{"n_layer": 10, "d_model": 192, "n_experts": 64, "experts_per_token": 2, "d_expert": 96, "d_shared_expert": 0, "activation": "swiglu", "moe_layers": [0, 1, 2, 3, 4, 5, 6, 7, 8, 9], "router_score": "sigmoid", "normalize_top_k": true, "routed_scale": 1.0, "balance_loss": 0.00583, "balance_bias": false, "n_groups": 8, "groups_per_token": 4, "init_std_router": 0.00687, "lr_router": 0.000633, "vocab_size": 21255, "norm": "rmsnorm", "norm_eps": 1e-06, "tie_embeddings": false, "optimizer": "soap_variant", "lr": 0.00435, "beta1": 0.95, "beta2": 0.95, "grad_clip": 1.0, "batch_tokens": [65536, 131072], "seq_len": 512, "train_tokens": 428500000, "steps": 4686, "dataset": "wikipedia_en"}
Below are experts of layer 7 (counted from 0) of a mixture-of-experts language model. Rows are named router (the router's row for the expert), gate (a neuron's input weights, with its number), up (a neuron's input weights, with its number), down (a neuron's output weights, with its number) and show model dimensions 0-191. Each number is 500 + 25 x the weight over its row's rms, rounded and kept within 0 to 999. Numbers have three digits each.
After each expert's rows: "mostly gets" lists some tokens that are sent to it at least half of the time. This comes from a sample of Wikipedia text that the model never trained on.

# expert 8
router:531445500504475511499493508506489535516463551504465525475493519516495541491544472517493533506557513510470507518536493503484485528523496501546485494476488478502429487476474547500503505483474546542465483526526491526533471496495491470475518553485525543490499485463491512508529539503486497520493500535496491530519509476469503541507514521472465490482496481532501543474530488530495514465493542507501510482503500500504520476463467518492513466488491479552484530476488501525470512486513516507515543478489534509486458449460534517464493495491496471522461494516472477582507508502532515473
gate0:516469479482501465526487523479516541484500520508522490507467555459499480487544504473462553521514470493505483500507483485528480478490527516519529541539488514454551531488517503500469514487530492519493477461520498530479468488518469495460498498499525507468541499489500497482463502508512561504502444518484459556494520542505518486498532483496495552514452483504460486488489455503470527493467482498464523503465465520517543496518526440510497530499527507533499494499496530500468466493544503484508512500510457476521483474530558466495504509484477494511513496448497495482499479482480476455
up0:461535513501516441482507504490498479478457458539503442508527474535489515511526493484546498471496463493563505485477502487474465517511444502528525527459504476509468514526481475508504495536514562458466515470533521503507474513487525496516522550453502485512481485459525503515497502485503477480537506546521543501543505522514497497501466470511469518500509483483472461498508509481484480488549490491506506517499512467445485522527484494527517445483546501505539523517496486519506521495530511514485537489521525454482512532467499503496466483506488493501465505511479461515507480529542544478
down0:489488467484513538464481492538492475532461503532481482486512505466519489450482485480445523508527477485528521482521475476469505454472526551516489488494503514524506487499447539541472491465522477503547507510494561493488465489474495493523499527485466470512466530470515447484529498503501502494496499478525507506490524493453487494521485498481516521523507523504488487456531481529473512493454517504491509496472459456526502511470528477507482501472478427497516553485489554487495510510474511503481547482470508501471511504497468466493472571473471449510498482458526488502481490498505489496
mostly gets: "\":", "\";", " providing", " |", " —;", " provide"

# expert 62
router:477422527528466482532508490517472499528482516518505509506500500483476487485527450502528535496519498546464498532515459517474478524479498516504478480479509484507440494492528499480487511536499534497469479545528550481538466502447528494446537512467504499501467486487479495518522534504489498490502550534537520521555515482501495508523563546469459508519484508501547500504498524519529496511492508489484470491528497506525469467503485548491525475476511480481524549474497508568461504532512527501495497541488515483458476502453511506475489517493472491521495496514469498520517522488516518496
gate0:499492500495526451513471531481498471493467533473551462482492503472516464479530520478500561540465515505471460491510500536495526503478452480493503479489528484518488538499432504515511527506482552490464543514513544484521521529513490513456469468511524502532484493510478494483527501486476456507506500515494494480469501487457481523547489488523481511541481526484490480541546500489442495478490525508522517505496512509494499475495499487542498490530480511551520515453537514492540522478535539528501535465545538483504494508478541475477463523488468514506460486506501525528505508492486490538
up0:513496459519463538489488487521496511538539489488495524496495508530455483531490494490478468480476495473499520506502497490520503502506510528490524506485485507482511527506504505498505489443516466501516444518489495509480465512510484482500536461537471508490536502483493487527489469513541545528493493502471501513518526502548524497470466462518565490488496457543489516494446517491536489485522499541493498482536520496539552496505472481457509529528524486463443516516523466536446470516499481528520538516465495523486485506557493487513550443536483512488543496505469478477531463507465515475
down0:489517503472519477482466488497519479545518476525459531504473466502478515488509498495510527495506474465495497453453509508562482496496515545490473495545476486510513483490497465498504484506547498469486534553500518530464522461491483483538502536499505512483510478467487473520469486472498508500545481489492529547540499500493564466493511501498542472470462451516492501445506485488524499506537524509497493478552500521469484527487482515477509500511489526467479466496450533516487470520521455511462506514504471529548528453525515516537479533520527457518483483509506483467509498505464541485
mostly gets: " titled", "–:", " @", " entitled", "=", " →"

# expert 54
router:502452496520489470501481497494516503497443506527486504486496460490522504464533466509518525534504515513464501500536505517485500473550487532525461453468500496476420496519512513484481489489469550505492516487546498555504489540504491487478539499532476550518516507480452524512505510503471510499476495549528521525519517486483548505476528549477509488445454493525494507497528534527507500474481515496476520508485486523490515505444506491510477497489506482484495504456464496552494504481517494489503533508474500546485469503488503523514471492509457518499485459504478569519517500459540537476
gate1:475483454506471491528456508478470511519535496524482512506525526478500464491481498528491526499493538526531530563481489473479510456514471490489474525506476514514468509482462515497465507478497476519520526545517525524511487483520482483476520525526483471467531481503514517509487528489531487511475443548493525500506526536496499532515476528506525523467504533487518558502452528508492512505495492460479508528503514530516472525500521490518500506428552488503478502500504537492513519480537459477524503481481486529549457502503537496469468480525532529495477447469466478476482510470562514508
up1:504510532513508473477571515543516529471502517501485505475483482493505532484531519461508494492529473496486499464472518523472481510501501494527454488517554500514480460514482474483556506547504540491485482494494455505487527494472511511544472518461514470546492491481474472503489487518461498468541521479491473480506515472498496475461519515500492481483492482511494465500513466484551471467525511554499515446463483473517479487478478497523488513554521483496538525543480508541508463448475520532517484527510501467500528508479488503549538511476463477515488521491527521534507512520456466509
down1:515436556500561561482506474509475505518485503511472505507488491499496535524560505454485448501497532499499465522461503515503500531512488502486451491494477530512479506494519507511488487500500497468482466500545532515474509496488474489487498512492533492516500502513505475462480513530539531485515527487510496532449509508528479529494560531511457493524480455498496535460522490547479511536515505458520502480499497510493475507579492492477503484513462527494513494466478524527523495472526547532462509505548539532519526494546515510502491498506523507489542520469491522527496484480524532480
mostly gets: " −", " ±", " ±%", "″N", " (−", " +"

# expert 61
router:506478521488441499514490491526492513519477539521484494489486487482497497464531484482501533530506484480461512518519520490500476533515503507522463500463496522552501497501492526504471524505481519489471509495518536516511439532482459499486541515495490506500482481478480508501484516499460522573492515541526492549555526463465502505514506553475481491472488488501495538455542508544507480491513523525492466471504497534439544465449502512478464469483526491474546497473494502517504513506509487492511532540503546475455460484487548541488487486526474497495463492513490538525507514471539508494
gate0:499492476509483508540559503482507542513500501481496464437451496515479487455496463493509493531514467499466497491492504473504514493476515487539537508492480488471478467504482508496498527496510483494517491497524503499505522536485502480444524492498558492514485490519513505472544485517496495480542511566479483548446495512464532495529486480517478505460516455493499523517500511490505494502503496471540552532547491538455485531516477510469489471522545492518532495459501476567548492544527493546517496475493528513500482516498526482471469487466503489496483496512506513468544512519534474449
up0:498501490480478515523447550477553522512495513468500495514476486493529513502487528552490518483531541517486516470533494518537469472485485485475469504509489488516532446505513443480536462503481504489466514509491502546504490499488479491539456521531485508475508513547501513494466516494498487508475486454469501503485458522498529530513516483499486483553540503482531478493543482495480503511481472517465475498474467521487535486456515482483515507478489399516504505525480523492506463475498516494503478527508479508541532524466528490469523463514528506535504520502456556515482532485493498469
down0:477439513493462518484483497462523463504535513549462553499547478511506512545477460501489546486527477449537490564543492525477509473528490524500487541466508484484505478503492477471526474535522513501491534468510513509490518561481513521520528518492447486497517480444544512510486501512492479475504515464517490529494501460531508498525532488512530505490461485470478479502479509518519493551519493464496494511500504469481487516491486486496516516494545486480496530478526491489498507478496482484506521509496460453455507566460478500497477465492469531498512516463524508530488477489532523505
mostly gets: " Institute", " Committee", " Society", " Association", " Secretary", " Officer"

# expert 47
router:516454513510446510519534491515478540514479537512500473501494475473503489456494480501529508536507492522492506513515493533496491522525509525496475516482476526510439477509496504503483505501466504507475472504575519509528482507464526471438493499479478472466497510474489508499513511508480495515494524511546543530515506521458537551497505513478463454451480453525531526493503468527527515515509508483497475474521485496498510450496522535472510470504518475526532529503446523524483523543507508467515524516484524521505463485494541514489498500511461463518467477531487484562504494524555548483
gate0:522445522478515479488501535495495519486506499483486486491531460487512556509494509482528515530462494461482494524514528493508513530480514501507477530506478478489527519509498502496492490547495512526472464451490483500515480520460488495468534468529495524499495475501461462499488490546482470458503540516504510513499496516518520534457519491490472490517512536528478512528515493533510518490467500528505471528468513554511500540514462529499517492482511520483449488527487551512555408482523466501501508527510565457516519531514485526493517483478481491460497528488542478524529533555496505482
up0:556454506472540503483495508492495510498505521494484507477485458494503513527483531503536516523471511449495496513517520499507512502497482513501490533459475486499542482503443496492449514506497504503515476495518461468497502502461477505522583488490526540517512451516486456503483486491478548484481515529517477551502509542508533526514480434526477446481520485540489486527532495511510519490454529519500496531471540542498501502464457533494515478481505550498479498532490508503523502480498533521510469536498537462506501499472543518487465495503501468476491520473514535456516494534459497500
down0:467523474497504485479500472481500503447490458469526509486478551514529496497540519536520501512473527483498512504492489487512502492492488484504521491461511498484486540501453498538440504514542468521486489506515484498488496486523478513487523528521501542516469472506502499507518484465529505518452439471502475463473515534478461531512514473501497503521495473500478523453478535517473506474469486517465480488542524485511455543508489503537539513506468493516461532528527461474478456502519470445503526535526443496518473496489492517502521509530489558526475453527524501518481511439503508494
mostly gets: " households", " ±", " Among", " those", " Despite", " despite"

# expert 37
router:491490522495462467517503491519513567528497536510496527499491482473510511460523462510547514556522517507380480520532491526500460520508495538495472512474495514504455488510496520512481532488500523512464509505511510513494478548486472461512504483501492505496510488488491506490508492491460539533493477517503511543509524464498487514505485529494468495507493511539512540526529504570506511528471476510477483484526498522468521484426507479483502505509488490495496543449501541539503500492518502491509514524468529494506475492450561483481533505487454490519471489505479502527514501507532494464
gate1:513488486499555461496484528478465465528493514492533514491536485499529508483496491464506508505491425528493495482541495475459486526500441506473505501560521506504533454532484514479515488496497527512489515470481472520519523526495490525498498520550484515511477504491512484475523530521479473476483505516474512461527476521464497510492463522536460497475503536536495547507514516516469520481533543528524488497475512508491500462469520521489485517572477507498475541465490487475476466459508507489519508535506509455515536523487521482531514491542500542512435498509551483542511504468511512493
up1:538474461530501475514517524477493453516486465527476527533491531516475500483496464468535483520486450492485487477518521466465506523476476527483496510563541482512515440533496532498503505477490515511501494521489470487493496510466488521510511500531496510509521512495514515466486474489499472472489499499526528480518461505450531463511478492564465508498516515480512555504498544515511510520523551515497483502455512470458505447496505514497483507520461516460500536504491482489500506497523491480514480546514525476532540514478500516486507521510476515561436512506554503573518476500515508523
down1:492494492508520479539477489476476528475459497524493481511507523481499474420445523510497542497526532511529495503510501486494541478509519496502517466474511499501493462514473532487576495486508546506515490505533510509482483522510479507539501487481515511501537533493517472522511443509504477514464504528511488510474511466531514528551487532510516565446488477534468459438490495510500501519559486470484486499501508511506515505515540483507529498510504513543509436507544474474506475502521491520504477513500492523478506525489442482504497511511474450435491498533521492500498527471525503491
mostly gets: "ová", " Lund", " Miller", " Taylor", " Kumar", " Hart"

# expert 49
router:537489500474477494541522488513488523488459499525512533461519489491494509472509464512496507503543501514460501503532474533495479491487481533509468501498505514463471530502503511468446531515456506504446501492532516522502462530499483495462521525491526501505475468477503530486512553510462526558466514546545465527501510514482469539478542536448479492490503489505498555491513492533528508500485513521473499481520485522476490437452505484476493501504500484468531517480472503523436540500521511490496502524497464523464474495496529497530544525528489525543470463542491512513522517520499499465
gate0:483524483507477512500518544504527536525482503511491538512542493496487466518483454494486482495493533531474499529508473453523533492547475469513473532457506474515473483502487507499498500491454504513478497514508496502503513517533490515556498532533505509582452494501493460472498490520518505540521476510533485451546501486538472543520510523518489503481494461437451528496464540480454514534507514449511508499567483525497486511520489498489488520478509481499492525470517500489479519479519512457511505485528451502488499504502479489515490517475512545496489492502536528574496514470493513476
up0:472479544452515518488465518487472473524508472437501513507476477539482530535494524521503541481453513500500504496483498539506477507502544470522470526505519501480529495524529483496459490520483503489467502449467525482512489515491496515480487504459499529501535518446489496554474463456505508493503551502477485459485514511527520492451498515487486443493463519495497521503497517489540513511519498528522507475483490484496527466509490514498474477491523456543512472526472470532518509464502559479511515526531494501527519498522548539516509523513493501483488476484471474540514451503427488474
down0:507477538499502486510492493533537512504489525481553495497500508516551560506527535500539489495472486487457498506470500498461506493493508508502502518511515539471494478474548530511471518454495516505495492509502491524485515514466486484491527506480525541482517512443463478497501509483513531492473485453546470487502497491492440503478477455509477482517494504474458527553534517514494498522526523513474493518546511504474490506438458492472497513523496505520543498511525549502487491485476510539560549517474503477497535514487532480522497506534499459508465548542527510510469527493443526481
mostly gets: " brother", " wife", " father", "ocy", " mother", " aut"

# expert 34
router:483444563475494494522503503527460495521487547523501496518477477489446485469504423493513531522523509485463488510480476494534506514509518491531498486499472503502482512509534528486509488544479539511487461521532545511517486490463519482485501510474460469490515486481452509540480513500492492502485494521529539514482524467481504507463548537481484497447497455537520537495579522533526483466503538475510492481513462520487470482462497490474472489499509478504447531500483513535491482521513480489517492514486516511500481508477510536473494504474468484529501512475477535544533542486512517483
gate0:472512462487487519473510524477509513539493510495537470491556509476452492500497452503549513528520521512505536506454517552509502528503518503514483484516463506543481525546512487494491557521496478505481517495503481452586516563480548474475520523521492476489515518505486466509438535527517492479456487527497516474529478505492525537468512469509532470510490488533474501497497525524486491479464504492520513492459455512471529517528502518471523512504521507555495496496494518492488524515537508457485525481523459547519518515499460503487484505504506524522507465497484467482492522513530503484
up0:502506521517522530488503487451504515489491503512511520448533489471495477516471481475488527525475490517532517489463534529497555529558517492496500491470516517486501521512479538492506459515498470448545470519494481491492502507483487465476529457508453530512471502488485502500537514499497509483499480512479470514542490508494498513534521481499530498544488523496484533521510488531533512535463507491534524492528492541554509529478477518531519485501478492472496528559546505533515524426504486498455486481463469455509517499518471532509483507465514519416477496513472491501546497490527499484
down0:519493544458487527486486505476494561526497516495487479523527508534474524476517487534477544462456499480544523508496504497456533491499469480507526523520494492542499540495499497532536513550466479495478510458509528506459501506484467487481516469466503495514491513545528465524475522504503516512488521460496546538516506516516517498540481528497482538497470476474494454500496521493542532489481520499509456475481516434487488519498485472521504520462500476494505490550477488500497489501520517495484529454470476520484530520529493523527547524565515491519483484472467443501498464489537480509
mostly gets: " and", " &", " or", " including", " nor", "including"

# expert 53
router:513489507515479460500483483525492532505481528532505499506468480458495500448541459486513541521524510491421501516520477515482494516537490520512476470462466503496498456524501501439496504505490516493494478517501501536488443549459465505471528482478523502507462484494521488490486503469488485573467511530513485544506520478487489509511517543460497496486500499548489504475519503539531492466506480500451493508498492527486514471434494491481524440515508487509561506486515516529525504528520509499484500552484517505488488492472564522501539492546468486484495510504510490520536486515523506505
gate0:517482485477512492498488480503522545543504492497523491516516501497469520539532468513479501553529476500544542483506538488527521487516492493523535545493504492521444471518481536469469511497473486506518477486520489517488530510546488484502500554466510502476480491529505503481525510511525471510471468474536516490496526459512520505498464475503549492556521485513480477505540527490486528468508487504486509462491480483411496539484523537508462498460488515511505476493497468518533537455461519530507515501513478446498498501481527533544439499503503485506526474520483507475528530489472462519
up0:469514503505506501455515465456488481519506463475468474484561476483489503462533473495487498522502486485561476481526537535494498479501504489500464488453539481528493493499476517510512508488477508509535508545524502495485486516455496457538524495518479482509474544477495507526501486530493477553511517538572486527499541498480526478493462528498493589520480520489487499500516469503494502507501541508477477531492502492487505457473498524566474483545492484472533471521501454509489484466529489520484506540503480530487503518529457494480508490542492495495488444480489469477497495494511511509
down0:492472514531517499501471542453508515511509513495498500454514501519511493482479487511519480509493512493474510501473486503539536503520514479487493491481496496494483495489509478480498491528488533493517523522530546462456475523516562489518447461496477504486484444529499463487521530499480517519525522511494481466494436490514481509541524492495514462493491503520552489487478487511479456454481492531541500548494471501515457499465479495525498500539498486502559525545500561478478436507472478515473515490453508455538481535481452490498533504479498508529477527524530488504482510517464519446
mostly gets: " Lemmon", " Oxford", " Avenue", " Kitt", " Socorro", " Cambridge"

# expert 29
router:516438514528494497552517499564493524499503566518486499463462443487460490481541476519520529518518520495459458522496490515518510487510488535491495453475477500495448485507505556485492506511467516542482486523534535505508490531482524473488518466481500490485530493488461526500501517517471538472473526519508503521505518469488523513497521513491478495486507487539509546506493505516501495497539508485480506496523486514471492474471499522476481450471509487530532475494473515523459501483479479498488526548471527498462484481457509544475479535511479456517479493522458533530502547502533508449
gate0:534469495510478497556469496504462504468532513481541464550523520474544517495498497496521500518475468480485446542531505513520501551491504532477469498504510470463533533491539508483512507499506486528493482495447535491530486501495457479484485495491567517535480510474494500487507469459468498484506546496486484439514514526517487525443514536501517495466487539513444470458500519519461538500490504504477510522453498511534506501517462468513489513510474490493505489493490491494499512468504542520513513521475539496485470503498504491451510546494504466524521471507493500561519496496526484544
up0:454460528510479499421503514500478499507522528512502585457484490475509528510491495504473522517526507515508533465495514521488510483492503516540519535454480507530493481528493528516481500531522452470514496478498527474500487485505504527526502515467497534519520475484492494464517509514475490475540504473543506492571452493543506487514492481467517494508480531528511494539530481545485497461526490449488493475494472550467519512478485531501456530504494497506476482483479537520529472532510484507518483456489502520509506506517517510461512506551524532443497545516501463518478508520508491483
down0:487509548474512471522444540525478469502537509481466512504497512512477519476473510493486512464540529509474509502474473499512492517529459479514504496484510507478524506518474551495497529492520519555518497525461523535489482469504459461522507554482520498523538506488494500526455534490509510457548533508512530502532522563482499469514516470479518507518501527447557502529485504498485539481527521491510507477518435536498503478500523500509516507528503513523465548536499520509515512472533495460481484491521509490507510485494550506478512494477555466529482517560497527483498492504477462491
mostly gets: " using", " by", " alongside", " featuring", " against", " with"

# expert 57
router:548490532505470506513506465513506521521478548479489498509464491528447526497512461519510556528539509508463505541511499514502494500509497542497489467488495508505485472495500525495502561519484550488496491536480539505471496514495505480478530482488482512488496496477453498488556518508469542511487516528547512531505505482491533502493511515472499481490502482508511512505538500534496469485501517480477472468532466503469488451459484575494515486498486469496534505468479521515490517485522510532500513589462542520456481482505523542485507504504469520531460460508472510526529488464536497470
gate0:497486462508470503506510497506477458535484473528482469475537536493503487497499525570524483444493472504489508486505515490532485512489496528491495503503531472497515464512530531456529489489514516488498530489533486476490493480522527511507528494522445479457447480529502531520470536481512483497476473575510491488480537478536523467517519472526491505474551468480504452494523501494493501499488490511444455508528506485495493521501491477496495539460510515494466521468469450462484528496490505494518534516500480539477535552495495541501520499513489467465447488484457490529546485505514528480
up0:500491490556457514480521491499488486530454514511497478493516532508465467487458514536539514482493508511483476501474459517538528532502490491463473523498537491497480513530525480486536491501509558482521496495499499457482494516499511474516525458474492497508483507503496475534534532455529492552502448568511528483465504513526520464514498496514473507498545493519553477534507496515497504523493474466452473493518509518521427476499503494497517532512480537486429521504483485491478557482548496518511510521490502482473487532525499504497462532520456499507482498463476490500538455509513503502
down0:486521491497531492561436435457507487504499516550535490484513476515506483446518514515515531499502526499504503459474491495515463521506502542501491529470504479493533489484454472460525529492532497510455492509507509470524505533538490501494472500514514469475492495449514506480448497516524458471508495522457503475501515541475519485516516497524477526495508528467510515513498526502511497498538516500537516527548527458449504513546543499513486529501515506484522530498502510494502492489527488464470533522556526447504496484500490513495460500480489455462495575497485525508519481507478498473
mostly gets: " Steve", " Chris", " David", " Alex", " Jean", " Robert"

# expert 23
router:517448532489501476522505494537489548498527514544456529534479485486484520497515466510526504548521490491480485520492531483525471501491525491516483531503473462466465478521490481502467531492512535511493533555497529496502477525491520533448521507477519524521519521454458518483498525519497495533515527547496491539494498479518531553494529514489488467459468521479485511536496575494477506516493514487491514494505501537471504472471493507503501467493498498500489566418470502497499514474519504470468498504504537510451491487476549493474484540513469485458479497510476501543515496525505479494
gate1:480479515513482536518543498493504525504484514533447524513483481490459477505549470470471534521510517495546531494531531507507523486490477501476453483536489506491520506538471512483502506562533499497499507500470505485548502513492471506566475495506436525514518529458492486480489513529541526495475467503507526505517498513482541557538477461499484525547485512492518532486483510504538528491499514483502514543443490476491450513490479514473515467525494480524471491512489491574488514476473517485475489518538479467502509506464524518458497514491511488487472493517520469475459500464529487481
up1:524500479498499440473480507523510456487497482503551498479496485512541527527471535534490480463480461504487471475474478515473506493514487523489538489447512504534506477490538498481514496469462495482482509499499463476468503492489534499429506507506544488498500496530524484489543473473479492491544533479508499467510503475551478459506516531518519482447525479528499478513521456504463453505504482510501507511505526517531526487510517505501486530483482483481510477518507520438510483534528496486508529515487495489514508456498440472526499473516467517547526532490449560516548494530472511526
down1:470494469477518486501488501537541491487469531502496472469521538526484511532500496514524460499520498498475473515489494549523507496502495518520544465489535460485527467496552509455510482525524500468491441479467491523462504473483469504458539530514473501511514507496467501501490525492482488499516517508498485461528524481484486519448450512509518506469502522527523506502485483508514486498493490483496491559534434541505516484481519517512490513510542520477498511486540533476499522527432472510466535504497521455438478489508472521447446522500500498510524501503507553502477491484451500472
mostly gets: " would", " can", " may", " could", " will", " To"

# expert 9
router:533465534494480504519523470512508543537470530529513536503498496481473474505500494518493545511527496568453487549508499532508458486492505538503464474509507536487498470525505514512508510535524521478470495505528509517519470487488502502480521517497472483502489516505484504532500516516454495516481514552509534505535506487482499495460510525462487501438462493525489495477512546563494473481481500459503504490538461532489469486477514538477493469510487501499509530465490514543473516480506489500482505536460502519456494493464533566452509499517465477532499506543502528538509528460500550507
gate0:490474484457507510516490512488465528502495527496509431539511498518481497512547502486465491506501499515510498496532491489492531497482484526505500523451530462486541470500463496535507492497445523485452478482558553584496515468497520524499489484475483529490510513469483484531508554516517537509495517499515514526503484489538469506515482448493469490439471521522471481439531481489506533505540525513518527511495457533451516497496499506489501491503485488486537475463518483535507559510469503442495476507458537485478518500482500506487498516507498499506514468525505500513492521513509538480
up0:521480465455499532522478493486464530490508535516504462534488500485467486517489508519479477550509470503482522534500515512479527480476482515511527510441501470507464500504462522542504494478472490486481484489488512558503511489487484526445488450518539502507499478489449534520518512498503495556469562479524549496498485483504467523507477515469505482480515546477469493556500514467481518499528559519501504486487472516466517534454505478538497483466494523503537493467532466503514505549457492484489493493453518501482522503484492486474497510506528504487524502517440531510536533484498529515
down0:519517523490478485463516513533489491524516533500526500538493496480534509483473552520501506498502506542517504510483517524475505495473493478535511448480523490488541556471489493529509509534492501506492523494501510539546507555509474535511469474482443486526568546497483527519496456478493519493495443490463511504462481466480528462491505504513516497485528482481514500495481475549506472508479439476488547545469530479510482463503514527497521510508473487478466454501495491480499451524490485475470517506522521490453509527521510513500487503440493479477562517522466497480493489484475496468
mostly gets: "′", "^{(", "°", " −", "″E", " Ian"

# expert 18
router:490469525478493500534534527533487494505483543514500506509465510473505514472506477515515526509516504526473457553555473529478521542536494520516464484486471491478479503539518477466471531515458507498492477520538559532500470504496501512488505481511497556499510492467518506524528487495427521491478515489532513513473504498493508524527496518466432493442491530521537520489510549522511510480446503507467476488505484528475483473467488485469489510491500498516516476468476485497449529482520502488507474528500517513501486486490499508464483527527458479527504456511466498573491518502532535463
gate0:504507475535527511487518472491487501466483528532480499486545537541513512460471494530507506532556504505476544490482512512440545542527516491502486466507493502539528482519492472475466494501514502505487490457505527492479459494488466516464455479532520541531491500510505518466494479504456513483489527493528463493532516498521480508524447474476488478470441493512510541511514513547486483477504447509482456523492492513493488492498503491439475495500495507515529468491519504482463507489537502535503471530492536552500523469509505487503458525470499433501544486487508489497463500516474532535
up0:493520527483461520517491520492493455558503485504530498488465472504485470511512504500486481488442491494502453531514515482554427486480446503527495498499499467479489501484525548517534517506514494489503522506522477492492547509503477494505555542491504457476503496490498496497534532515550498496468490523515503470468474506483505501476548493539518501513526533510495431479477491497545511508493533459506528507518499470489492475504508519544499477517498499489496519483470489493526482498470511493493547468518459478506508538498501529487530449539514572491480528509498523451542523485546474480
down0:537533501530463489508520495533535533444518506546536544531522501494450527501486502479461496496507490537494513509489477489506541497497450493492487487461507460519495538507520475503515501511481523493487505505543518497460485462499454477486514468475469509515497540511507516482490449494480458490521480498466488479499517490474510553482574498473513519514498542502451525463498499480476511470454514484493467483527556515505496522499505477532511529496463509496462475493476523501468527527503453514489528503472473480515486535476511508474463535581518511512484495506513508473491527481518489490
mostly gets: " received", " several", " numerous", " multiple", " their", " additional"

# expert 30
router:505449522494476476524495515543504526508464537481462493497469483500478485460513463526528535524525502510461507519494492537499462520527494504527466465482479495508465494516514522479486506520488518528476487511521548539546478528488508467456548498505483480479503502481482517525503517518467510502501505523527519509515541484465503529455541532442479473454463489526534536521551527530514496490481516479480482510508455517490474514467510516473502450496497484507485536462477511520493514487527500477508516520494522478485483502475528556487492513501461490525475472523481512565528550513539540495
gate0:521511517483472488487431516505502475465510511496509499473504511499464481529499527502518482508534483519486450534482498499468515557544462469475459511547484503505489539472547507492507486506535521513482523531531521524490480485471522512461484490508512488503520526504496506556530482478470525527498501473490510493515529526480493502529535522468518468489471493487500481519539491532493490538479512535480529502528508497512483482538471464530442516494493481465492483474506494551507499534465499491475549506558526494529479496506510512476534453496436529476449543503482505558488493469495506496
up0:509524510504516488490512512493470499506427479499499462498512500488552519520485542496494500556528472460520485472499479548512478492522467498535475484535529534490479497495542491501503519518517480505507476506510505496510510518463521497472478448547493487487530546508479512555514520485496526490475529506489471495509541480501529530503494495514509480511474468503517525511458489461486480518485453494462487500520520493517526475513474471575513494487505501519472552475462454533525477476480498501483475477521493511476534514489482538477539533546474483531494447473454496558531517483491528489
down0:502485484534483522530547476478481479472531519495503501461455518486429490495476501508512456495516456524468485499503528521467521508523452511532485514538548491522530486464501505534489502481502469504488440486522518477471520522514517489547487464477537494509497447484493487519498517479507468466463480505486464496500510496488567538493541527503472480484483520511517504523484495486526502523526489502497497491502484501526484482503504537529480464545513494497514481504548489527508520436505517512522504530538509490482452465503510505450531531517473466476504531506519496489452479560526534511
mostly gets: " due", " such", " well", " rather", " except", " just"

# expert 25
router:509462488473480472498546502540487534519473514480486542479458500496474515494526484510550518507519464486457487521506512520505454552473490545523464484485483535520433488509508491487502521480472530495478472510521519504506470510517525503450523500503524497526449515482490491491482524521492493537488504486534478516524530471460523542475519506460494508472473455534548510486525502546507507468513476493469494478524500526492514488489490500471527479494485481547511509497495502481479508496550518491481521509475573471464494472504565492499504504516437491494470479510485510527520560535500512496
gate0:515470480511524474535504493513518571513526494484463517505489500476463463483484460532537506543500482481508501536452509504497444528513554521489497507533420535459486496523547497527509492478506501484534460450489499499509508549487502548488509544495500520503457511510473511504504506485483473551520462531570500474491515483504508501495501521526556480530459474509469474480477508550468506481477489497520514495530510524501501479480480541493514488502512488534473477470522507486468520474498486508538500522509511477481519525513518480543498475521496514502494516494451473491506480487540509525
up0:549537535472487496548487494552492455490513480509547505476523470457499515507459510523427459447521510540504519466518475510511535483446500484525477489485496511517496508510498492491471444527511491534516504558504537507475472500519495486452501490512497467508494515483509507506516504488486532481517506521488495531509528519479517463529507494492485448495519554516472547455496518470494493510487475494515460493460510523521542497510508467519482497515451484497512532476507491493488436504549489518459470503467497460502507497510470527522517547485474522507529541499494507486495516515487467507
down0:529470506461476499499482528548496526495516549516477531509508486502509483497525505491521538542497520528504489505535492477483557496494530501497451476450493533506543494512482514559486491492517496520485462508508515493525484502487552500525492519480520521477513535489479515521451524519516505513548514540487484491476536511510500498509468517458517461458507545493504514486505467542511505515473537510529476507441501527519517485470506440488519527525468497520469520431524512480453509494489476487517483499507499475495451555524459529484517531509490504511457494452507501540535491478515509495
mostly gets: " November", " July", " January", " September", " December", " March"

# expert 11
router:501494537528493468501511493526466495528469531482469528503452488507504499459540445492543528540516546538475481508504494518455473519491491515532483484485481504547448482497531511488497521515487524520480501507522542531529459505494464507476518467464489485502502496480511541512503542473501509527527522536506530519532524517495508509502488533468477501476453493515520515490470512577526533482462484484477477508494472533494457495475498495484492505492512485508557517454473530482519495510505500472466524532432545529488482509508530498475506509520463514513490511518476519516513528489527515440
gate0:477508560503513502452504499506460443549504496532472507496507499499586491449527490469474471514490505477500516492533459552514505496483524492528477472489494501541494472521494484523504486487507475459501450496535490514478475511529466510507507471485488498472527525495486506471476488473487487549495528502525489489517487516512509551532510534520505507509490528485477506491442479514491482514524453495505505454507493509484523530490474492482508482543518468498458549462463492479525533496493471485504514511523480488535509514507523470524569528488514483476500508551464497520492465512477567499
up0:505526561550515507523483485544505451503494542530469498503500494464462485464524505514461488520514519487504533527518527514486534548491516520497479456510463499513482448506477493550463460496489509484490497532515457509471487506528472507502488508492488543508478511509508531505473489496508505529497480499508505541546533515512463509507525501482516518492495474487523520486457519507500478486480487501511498476525485474476495474509477500525505486490476432467447527478440484446518524538418506470502528496515502520491502454497496503536536520478533548504484526488484473521492491494530520454
down0:495552511555535470488527521509538485515482483495498474466478510503526522553487455484525454486506496522503502532492491504518474509555510533519511509538489490471495499512547471464500503507533473532460454531508509538529504532502513507478474526484507495468466543504516485501468491516477520484430509505509493484513492500491475476535514500466468472568483526452507514505518568480486530538528512514513525500509458521503476535464503469469520517521512465527476494462500495524524481540528497481515506506512503530522507497467508499490517506526503513480536529521490512514472481506463557539
mostly gets: " He", "He", " She", " he", "She", " It"